{
  "n_layer": 11,
  "d_model": 320,
  "n_experts": 6,
  "experts_per_token": 1,
  "d_expert": 352,
  "d_shared_expert": 0,
  "activation": "reglu",
  "moe_layers": [2, 3, 4, 5, 6, 7, 8, 9, 10],
  "router_score": "softmax",
  "normalize_top_k": false,
  "routed_scale": 1.0,
  "balance_loss": 0.0055,
  "balance_bias": false,
  "router_z_loss": 0.0001,
  "router_noise": 0.3,
  "init_std_router": 0.0301,
  "lr_router": 0.000414,
  "vocab_size": 24165,
  "norm": "layernorm",
  "norm_eps": 1e-06,
  "tie_embeddings": false,
  "optimizer": "soap_variant",
  "lr": 0.00284,
  "beta1": 0.95,
  "beta2": 0.98,
  "grad_clip": 2.0,
  "batch_tokens": 32768,
  "seq_len": 512,
  "train_tokens": 240800000,
  "steps": 7349,
  "dataset": "wikipedia_en"
}
Below are experts of layer 8 (counted from 0) of a mixture-of-experts language model. Rows are named router (the router's row for the expert), down (a neuron's output weights, with its number) and show model dimensions 240-279. Each number is 128 + 32 x the weight over its row's rms, rounded and kept within 0 to 255. Numbers have three digits each.
Before each expert's rows: "comes before" lists some tokens at least twice as common just after its tokens as in all text. This comes from a sample of Wikipedia text that the model never trained on. Tokens count by the router's weight.

# expert 3
comes before: "0", "9", "8", "7", "5", "6"
router:132148112095091152097151186075078158123155184164143125149164098157086144099121152123146095187096155144107159158123101097
down0:180171124116099123117190069176096083156181073131166128137151146150089119115112103081173086158053124130124137101080128179
down1:104072158143118139103164147145104124138117106099093133172155129140129127158131090093132137143085140132217108190100151108
down2:089124128123150123120083068122117100103146139148145111072134170164140125137134150081127156134181111127108124177169111109
down3:145164131149090174142125159156191144116175127196118114110145113098153153081101123141093056108078096147092123087120108114
down4:194147065141116079057150167148102098085171078144131114130145126207129140059073141053161162092122093079085097124124125072
down5:110104107203143158108159106106096173190116153152120118163113146117100135148174119162112154063128178113158090092154125096
down6:136146151067163197145118147163103148148145133133096173144111067127136158174148188135117155099172146181139068087068174092
down7:086173161139131148135095138150163116112144149061113108145133152126146089119136141125163124164149139190113094098159090104
down8:167111179118178159101130161153118125138108138152099146094108097202101081077077149190147064135136183128132051129031132102
down9:080137112087094125120186174135149117125121143068090100171182134108168114112125129096094090079153143089118056107099132125
down10:035106185103183115086120129123110108162167104074109138117077143136173105152145171132124141091086197114116145104137137155
down11:140119169083117130121134138137151089149085127188137074080105113099136096205077175068131141097119160136108141113119094118
down12:127126137146137103179076122133148157134119123115114083133131196122108108167131106102092081105108168071107101104098114123
down13:098103136101086084168192148107144092086121140142147129152091113125114136147091182094133174097143153133070098124170115097
down14:143078119130113112082159134097142122176169139149146102098170094097116136083115161151077101151152110155078151144165087161
down15:112121103103141087104082143112177157083113079060101148122183051148076102103093140112117041129077136109101141131156168097
down16:164118083127124159118098130150127116127158102121130117129050148138106177127151125094050140074138127126110130123091148150
down17:187116122119072094134122074106102135066064117101146142099114130146151168151176171090189108149161134133117174121137137129
down18:052179107151130139120184141157119126091153051127077136121120158151164103148129132119078100127132090162082137125159135139
down19:142168112066170152140161144121089146123178146119145062141128129160142147140175157139133142176091145126128097127140123129
down20:172166153081137078121140157124176152116096152098166193057139089128186112138169141131168168135104123099149143088181116114
down21:155130135115140058109116162114085112070161173085195207155123154157167147126147114136145206122180133094138141151137126119
down22:149150126108107158133120171070149115070077164153135069106123113142129149160122179146192166118189128135110173139110116143
down23:150080135086161112165163112121107152076122130157085090174140098129085166133129136104159119148133139153090141149060119128
down24:064118201091141072154107151076097167158127089206162156136190137129118173126140131095090123121123094160160135176113088119
down25:114162165160161130119108120142062136129130131128131100140133111143164133155133170137137191133104168164123140114143179157
down26:115148134161105081078120148127134158091162094114118169104138081136165125065135141092151114146179169113104162157191135078
down27:121154120186090174167109118133150133132093142154131153091183159094066113193199158152126101156161147147147108105082160126
down28:110155177141169166146143151178114116114113144156080065161094154157105135114146112149122142074150117125168165100120167132
down29:148130156094117102133104087097138110125093158071165112131125110099167093171181125143134080059096109114169170108115151124
down30:140072189142110108087117140118116144109135195061137092140139060114107136082098115106115179068139149087079118122104110100
down31:125156111111158210106115121125087176132123132190095152101067179122113209116118132136163100129118103115079091144159185185
down32:080142068137130104118113161091123111074059163096142128152133147133065138148104104095129168115148194152099090117121086167
down33:168183103156088158116110152150141089056210132111126161086116090094148082101147094123144113138116157114113126139156054110

# expert 4
comes before: " ", "1", "2", " |", "3", "4"
router:178149119145122142184116108075099141121158167126115112138081112133131125124131123111099087069081146162139097106153142070
down0:077114143126125124122131135142128098141142140157169141160159122129140077158115177074134102165157120108135143162151151137
down1:110162149151115174114105092140154089121128183105099178146119123114084161111118149152099103094151135166090108139149154124
down2:136130180132120100177088094095136091143169110152142074128069064156170090167073172150124093134155109115139122186159106122
down3:083074092167176126144090136020138169175125151098153124130143128134120109117153123115106136081094189119106165124117124129
down4:164150146078139128126152128122133181146102085153105128144119193085128185132155194101053067104112093146166170141110135148
down5:197116113147187162137127102140156188081176092152155192163152081163169148076083199141171130182130111205131183159153090160
down6:170115134127103156082145069144102143086135104129109103118169143097149140110144150074098140126180084167114094142090191061
down7:088149087167118093181173154094153119217100145084111085177159158125079177119158081148198103160148122160106122161140057061
down8:147141088099120138125135154130102096152143107080160090092161111083154137119093167121117140080168109156160145142101169185
down9:112146122157175171188152072126159135163171162189152148144159125146085155132102144089151104099150112103144073221093142187
down10:143075117143126140154124140148092136183127110165121138152167125129126187133206119157173112159127086105142086134144106083
down11:140161123171081115140098177120109072107177102171139174131132107096104084161077127117070126137084135118144157130074119129
down12:116141133124124150187140106123128136152123122138116116082122145107197166140128107137091167100107188143131112165096141127
down13:164159108157141064128170137185108136120130168176139114122173122110184139109173153164075085094105115141109151148137132076
down14:202137134156134075094155149168070096127130122003148097037077136132144119143135070159124115140140152163141115113111093118
down15:150158177090058096110100118192143101123093127143110116137095149126142123132121112147130111168105144163147146132104184164
down16:133107118153126148135121189133152161134097145145093144164099129143105168126165143193160087171160154168190127141133152062
down17:085178077148089131090088102104145072046133139165093112077141100137105110098087112087098113162120095110081120133171078167
down18:143138113103078135130153113145101164053097123048089057096158186138115112148160168102125113139152118039136123107108109084
down19:118161143139111107134116188135195110127167112097130100145114157087122067126094123166088126145109150105097111085124164200
down20:128121148155127146153096124120122125074139116136163151098111092084161096138105162152103148201137130154121101110161116093
down21:104129064175105161116109094098120093078146171119109083131087202116075140172117130125113145112187127176151143151135166046
down22:176116132156141111128138099163088117133124076114092122107150177139139046152128122123116074069144173124142113091109179129
down23:075109146126109127172107127185097125119107101051127115139153100121163128127101090168182181147119117103145111169124180062
down24:163188071145151108171157153090106086109154132064095201126141135143125082163091107143110122141143150155103150116166066087
down25:112138142116182099114112091146107112132103147177143156115151111142147127092113112107089117134153089157132135109089080196
down26:159096115108116110125116147159064097107116133102173110091140115088214140167101105086133124119148143126158155100120114066
down27:125179151098125167110179153127078090121100116157078139095158103150150128126143128133101112103132047063074141162107159169
down28:120135134177122086121148125086137150101157174120117125156155080061058134162118116174180152101104150110107148104156155121
down29:185088146161156123116145090123158130107148166126137124128145099125117116122192115141099168147123162112133129142110180035
down30:068119092199160145160136107142103083119145161127151096184162117144134155097159123137148099171166080156080108142112112149
down31:094151133094120157117121089108078141153071188016168132156189191127127158167151152164101199080094081040101069124142108165
down32:186171155130175140038085069178107139096175084116145111183130117144153169161108115130145085126117126182111159100131129125
down33:116146038150116099142097087139132162157108183124133123120138108196141120125055162145104072150086101139152076143153171135

# expert 0
comes before: "\n", "==", "-", " The", "The", "|"
router:137128156135167186119130124104145111174050121137058123167157038120137122082099075192176111171119130119087094135171152167
down0:101147169130127093161109119203102108174119094166107117124124105090061106126081160131090135084124134115116141128114109084
down1:078115129117168146124131145117107129126105125146151198072135118176094099124085177141074124169105179118139143118129170125
down2:100160146131132127116071108172058167086077120050136112071122141110193163179150186151169149040123103180094084144155117101
down3:132141131100145150135127082026090148151201099084100129139132115139149087126109126116112106119151138144124139128122176095
down4:103133157132151114116158108150141190091109103160153093128114128078137116091158148188073152124130133095159133149107121104
down5:142167109118174163108101176167125123176157140089109126144064135139065151087096102118188090084133161142103136087140156175
down6:127124125133192105117142110126133130135135177071154139096132110175080100132140119118119126108139129146093186118089147147
down7:092116036132088078152159085153114095154153154193133161163130121160148113110190181070118162104137137202144151129151089174
down8:136108134108138157145192161051159122115131116080160160126114103142107188189082149167133144144131133158102096169118133106
down9:113190122164152092169105034171242040133083145146130168071109125075121048145113097112122057124172128183133079136096131123
down10:137163138166145123179166168116150158115134158123122179157145135178166123167068124114121135121122177134096143112114115088
down11:156144103160154114152109157153099147071119131125120142109171107104078141151133122112168146137097122116056106171060116090
down12:141139085083120113159166107107099131130191123178154044142140076129132202130148116077104136125138128139102178137124056137
down13:113122093138079136122139123166127083128098116165155163094184085114122136098163176119119128132161153180141176123107158119
down14:058064148101142146093103173164100102131174126159172142139089067066068113110063125157185084115115147193127171136125124148
down15:162214095171119139089149110073166144052107088188108078104148117138136107109088138116063077129185081118157105093102144118
down16:078107119174143127140138097210157124077089102134140141116132138128141161180148175104067134078111055107146125164158200134
down17:146072123181098177077171110106120123103136082140153111098164114117117110127097171134144118176116160123124121180137082145
down18:120113163136096131117135115099166076086129146098127134104081112108142151154158122098108112134177154120151079169047130122
down19:109136114070130146099099106130113162142173087106081149109129178161166161107150055139122115111170035139167102172116123121
down20:204164118100180100178096200120175122084108134075060198148162143121121163162153138178171213170091131107121146145088108126
down21:103130108143144148135094117181122143136168146109087144107162136108133160112179091151091136116070135189061108127162123142
down22:096153064076079112071131094139119118200126162193138138099165127117117133087158121168111099146116100164110128149102097146
down23:029140145103080128122139127098209077057132114106175095104116196133123110176181147118126142154144210102106118163140151077
down24:124146134156073064125145161157131141116190120114110096109169183075137138181088208139080129111134142155082111092179130152
down25:178114116143136136146108116102106184126099133125149116114075134155093128133134169117133047175158063153183146102131142129
down26:088123096133067087141123179148031156110114130084112161105152125133100167182146115187112067107105155148169109097154054104
down27:116101085118139131136155140197096160090219115112146122151177101138160136126114155137111067114099134110105105136109189131
down28:154108108146103187124135095120107124147174139122128115120192184123059175129107166138150132122087134084090165111119180139
down29:171111127062154100166135065176082132183056133187092151107141088190077151172135172147177153113114158100120164091120119137
down30:116161098129126097092113123120123213093152088112116077130131175085056088108191088147131091142135128165102107093100130127
down31:144096141097152158113124091113147145116095157166108134110096122143098153129143123151135056122089119138119147135127090070
down32:144101122145097116137087134171139114158095121057111107122193137152158126140116141090126118107143127102145143131139108199
down33:140113177143157127125141109115107122151121094117198100144190150100123093146135115189144125167171130090161177187158136185

# expert 5
comes before: " of", " in", " to", ".", " the", " on"
router:159165187138170112163145157138176150122108108148123075137183125133100133150158209130119143117119155153068124133150119116
down0:099108049151114122158213166154125092128086095155170111137211131123073115165134122109136119093073115158137150179120082090
down1:166112160187169096164145107086179099126144148174143167160124129134136095116123124159132105131087116162109104093127157096
down2:120123170137101097161146069087137153067149123170127106170117107100145128068136156115125169159191136057098137179158134207
down3:205100136152102169104118158126124156132115086117122081170115153181095105096161036137138174122203146110140157123092128058
down4:117125116140130114171155153134193115121131159110185109062054116167077142103165152106127197172090155140134109126169150141
down5:157070105156085204126140149108111132161156173107191186142113115121125113156130193086154100170063124136110151109081130134
down6:178100115127085105160150118109119133086102066150110105077121116122158126120130133175155133144118182060123125126088117131
down7:139106137134114168191145157132087099114091111086183118169089100110111099124111149093137157132091199083120152101125085118
down8:130136095116107101182107155131149161102134142111087155089141140126110058126223173110129203097110108090115155122132132139
down9:140094142136117158116109138153110172128155165088115137134144114111112122100143126073158081130066156117148156136148105130
down10:090095150091141111170164158185080140136150138131101096103146096122078135134122116133125173162093177119143164075102082164
down11:133090100191122091103123136117118144082126103140155184082164077152150122137172107112099137090142145141128188124168150122
down12:162094134146132186111152159183140124093154179116109105071204153094055095131053141174104129080169160150140123165164149080
down13:172073130066138122121104155183143133147154128137134189146089139100146104187166136163076165143148117086095160104124151149
down14:104089121020099157145119114114121159127150127146113074178184168131109167106138155125137155146151085121174155163107131140
down15:144087095125152141143118132106144038091136153074130155062140112099138142174099147120154120110161144107123137141209130126
down16:079168164128151145154093175113120155078172140152103091164073115129129087158158147136093151150135119157174106126052168073
down17:129129112124086140184107090140139129139111157130111085116199099173167136173132090142152146096138091180113142170184122050
down18:147170155098184089086071139066115137125119157145140089151079127146070158091116106159175078117137115091131116099166101093
down19:110122097124168103122116110145128076096117149124141185180084124101104162182164140059110091105134143126105125101141148102
down20:204141228101169103146084171080102134123127136140149076110184043106057108147085119149100118096115126091194161169121064135
down21:147104098180141164165100105140145104096139130096129055144084113113047065112085089103141101146142123108150116102146114144
down22:172109091168168115141150169151167107071130134117171080132124131139100132158177173152160130137159182100140125138108138126
down23:125120145162110076115097123178114145140104160147112140136152204125113146122181132147137104132127166182137121091166100121
down24:056126116147122149143139156105116154070143134093069121142142121146163095098174090098110102146093122118158124109137114093
down25:161114160099203093165120106088131121130200126101119128168113155117135076157115053131139092143130173104104142146137130194
down26:091137155142094106138149148129082133122158163133083166143060114129166159134143133146148090167175140128144097146118101140
down27:124150154141121142131186092111154083110149170095124160151145086104094073079096156172156118149118120148130122124191125114
down28:097121139143061148105090149140014120087085139094141143138155173112116106177141138171105136109150130135120126098121065126
down29:134175152170099101116092150087161194092117125125173093107086168146108178088128179153154089126158127103179120135113162137
down30:102153090119136189173119098148204126146097086074093117066170140147181148083081142075149132115098076174116065131138112153
down31:088078114138122126134120154091132099136132165126167106106092178117151158156149203127108191184179138159212122069107144128
down32:124122111151081082143189184159100117115145147147125133121123147181081100199077124176121099155109147142130118198080093159
down33:201148140111126127120150134139118156083143125096122131136171105146158165123149213136129193168054083134117136159151167103